From a checkpoint of a small mixture-of-experts model trained on Wikipedia: 8 picks a token, 8959 steps.
Below are experts of layer 5 (counted from 0) of a mixture-of-experts language model. Rows are named router (the router's row for the expert), gate (a neuron's input weights, with its number), up (a neuron's input weights, with its number) and show model dimensions 0-63. Each number is 500 + 50 x the weight over its row's rms, rounded and kept within 0 to 999. Numbers have three digits each.
Before each expert's rows: a language model's description of what the expert responds to. This comes from a sample of Wikipedia text that the model never trained on.

# expert 27
What it handles: Numbers and list punctuation. Digits, commas, dashes and pipes inside numeric data, scores, dates and tables, plus heading markers like ===6===, and units (PS, ft, minutes).
router:574438586550559438485421471552428451448529552534525425549561446452505491520454548577564480481469560481472552436435467476440545544561472472540478532566548441558555398558461443447569501566444515
gate0:487436442487498457479542494578461537382606426523552468547514441421451463488463554474524500538437565453572452475556449569510534462534546476571453614485578507578465497531539454513579527506497449
up0:412451481482585541474517524485532471515615479574506484464519531455439561519505473480523378461540588497519533482441538494438499477522461421482477411495580498451466493465517562407478553465445533

# expert 49
What it handles: Sports stats and table rows. Final digits of decimals in sports statistic tables, table separator rows, years, and stray encoding bytes from Thai or accented text.
router:574446596545575448504410485574432489433544548538561435539568458477555459506453543562575460437466570494476561445443459479473538553474449459555488509567552438532548467537473434465571486550465498
gate0:521461428546510476479460493515408472484613448450580417512531442471555560504485542543543466492431477517469503423551635491405558513520507582556415490535491526493550503456534461400491508475442403
up0:413540544458500481500514537546511497480469505509578562469428599516559537434565541437487505506492574509366425393452487564541464500545514489434514554539554540531449484523469482478521542493526603

# expert 58
What it handles: First names and initials. Starts of personal names in lists and credits, e.g. Steve, Matt, Mc, initial capitals like S or J, and middle-initial surnames.
router:575444566551543441460401478554433573459509537535541449541565451455549483478445533569544473467463545417472571438434463489452556547479433456550450539565533445554551414534468440443577508554461525
gate3:587363512468523501591533462489480580584508538531528465495569465579403539507459490563537476428507521460509584509401492385440528443482470415539484546547429480499500476514412505404537453541500512
up3:491483535462497451431589534499521515528543597481486547471427456546456539484530513563570418495564571472444440499561447491505446385548588425452425492507472513464479543455580463591421568530500548

# expert 38
What it handles: Main verbs and table cells. Past-tense and present verbs after a subject (wrote, went, stated, includes, has), plus separators and digits inside numeric stat tables.
router:575437577559568433505451501566427561445525552546521447561583439435569464508451549542547464468461552481481567462439466483446537543495452472543486528557549447543552443544455449448575510547456457
gate0:565494488516505441501549500533500537514493445544620425525577498518483539567486602507533420519516567579487477511429462512544599505490501452558426479578537492493529474433511453530565577377415500
up0:546486548492574530445483521464463507498521516529420468529414464483459535455551417565595597427510500497515616511475528536482437502499418382461619517557577501486593545487503534397467472577496489

# expert 2
What it handles: Determiners after prepositions. Determiners and function words opening a noun phrase after a verb or preposition in running prose, such as the, their, such, any, until.
router:571450583552573441524458424538442513452527533531531443561556422439556481468480533537545470451489559461474555442448446488464559557564445446560459530543540468553573378536469443476593489558464517
gate0:428476548484592432424526554528479473474506528574518514551645497478488492463536448517454465523413560470499515486599463437568479455472455482553414511509415451533564498604452542492535566576487488
up0:480485594499496488499517472491509411488588529563472560525458591610459498539455520497454497545452565470480481549616335498464461473457534537469569530451444408546506474526589514457449425548504563

# expert 21
What it handles: Biography verbs, table separators. Past-tense career verbs after he or was (worked, returned, joined, won), plus table pipes and colons after Total in statistics.
router:569451586560573428491422457544435593435528547521529449539546462444531480505439550561559440476492542529496568434469459478432560544516454477556476527556547425547547439519479455458570507561465499
gate0:486399547504563409475456507500474485472490491584486563536523533501513568418485495525529389488429480496447496452451406536529471543497455423436558440538512436390521455612513477512510480592486479
up0:512549495495498473597432582547531507536488519451549410471441527522422485510533507510445522485532528494518485468521425522491472461412537525521530622517478506470472511456523475478451557467553577

# expert 35
What it handles: Place-name endings, pronouns. Place-name suffixes and word ends like -ington, -shire, -ville, -bury, plus "they" and "the" mid-sentence.
router:544450527563557427540429397574423546444536551527528436570562462462626469498459535554547481471454555455459569439448437486459554544505428452535464543557549464559552462533454446464578493549448488
gate0:544503533492447512524409580516474537488569513466539501573431529555436417476477461541557485513574493587568510477506461448518538559534470504608531473504469535466600535531414564513513461525548506
up0:486501484404480530519491477520510514457528426538459460484500525545465479533476502512606514479513514536584470477487421388530498495580513577551479478521459579496547573440522567492516479486478541

# expert 43
What it handles: Prepositions and verb endings. Prepositions and particles after verbs like upon, against, up, together, given, plus suffixes s, ed, ing and paragraph breaks.
router:552451537565554446504455441540445522441515557551542441553576462454550451508455543547567469467470551462486555431439440472473549572432459473550462513535551452557558502542462454456575496578462509
gate0:527567550478537510436500546541503482517420378596442482628567501523485461483472527599491446410637431458489475486401506425506479549446503500486572506509515411476520433432565441467507480502530493
up0:509435541498471537473511469571542532355488530393554500510541452489535578579406584467559528513450569479445598547553435484419494486512541561506480489585536542579560509543521450547523587547427465

# expert 31
What it handles: Table cells and connectives. Table pipes, separator rows, spaces and digits in data tables, plus and, of, to within institution names.
router:584441572544553426497415415564424523434536551533550445553560453468531472503458525561555483478474545401471535433454438448443545546543447453539458536558536451546555434535455441475562504547442507
gate0:466458482475475479431431518604476463477510537492441473497474509484504439459466466554476455448580481591527507488367594506517567583483473421483461528519517516517498544476331540510492487438506516
up0:445578543442579572454464452512471577529518445461536454435474513490495539514531509485540477511389544463521439444491451484507446592421461426566444571594529557562485422522554508528423502447593440

# expert 37
What it handles: Mid-word name fragments. Short word pieces inside rare names and taxa, such as Bothrops, Agraphini, Putterlik, and pieces of compound words like goodwill.
router:583445607567574422459470462584431533450520533535507443552560430449601463498438536566569472468477555380487564437446451487437539550470447474531479525549535438545549433530446457465563494540451515
gate1:549525430453468541488459535448479566498546493530495434549501561468433461557495577543539515447485492497530534564453464361429574609526525453490447499555509473444537440529492489480469495506514503
up1:516450484498487457461554493521516552564525405519477529601649539586519521465434494504481496478553449479498560540539515411508516499491504478512455492515457521409552519566516360478331506499525587

# expert 36
What it handles: Sentence-initial words, subjects. Capitalised words opening sentences or clauses, such as However, Since, Later, and name pieces right after As or After.
router:583447579566546462501419469571440604438522537538513451555553477435584464503466561555546478477469549450480541425452456478451548540517436482525467545543560444544563386530457461460564500554450496
gate1:526529511457582504494540536536437473559536498532558405576476464525520519505387587543532470489371460554466487455440400504538533470496484479492444505507520484521555556499437438538573514438532554
up1:516513518504560499504516470522511541548496438554589462541447546469496537467497560529562454425433485588507518473490542515484532422505552536473447573509471465494608475421446422608447478475530539

# expert 19
What it handles: Suffixes and coordinate symbols. Plural s and word endings like ed or ing, past-tense verbs, commas, and degree, minute and second signs in coordinates.
router:564447564559568440572430381541442540427526536513531458544549465457552461503436537572553471448468552480502547451444460466475549549469424444561457532555545456537552467536471459460576499566463563
gate0:541402501597489352455508483542464512591514511521540572526530498457464514513499629554500442521463513528433531520422507589537535535472480431534473568579523465528525431438549459506476460465452484
up0:492527478478509588486494509625532474427501556527513490478560485429497529556495552577539621483515541503550499502516498569472498504598489466477536539524549506504516464403509533518503444495390620

# expert 11
What it handles: Title starts, separators. Connectives, commas, quotes and first pieces of film or work titles in filmographies, e.g. This Woman, In-cision, A-itraaz; also football-report spaces.
router:562456543561557435474395453564433486454524524533519449555566447438582431483437554560552457482466554479461540449440451478453558538559438470558471535542544442544557481530442461457591496566457533
gate0:545507522506493512517509398464514497514572591652470466503503402527463451433453516516568532477425550422492586559578530515431564481519420516505476567543523469530509550555527556492559483477387470
up0:459548472588493493498511567415454529501503479444465484504538421429566489438578485585512441480495509473490366459480469513462513472502463437447599435490531502488520399444545460404534510488534525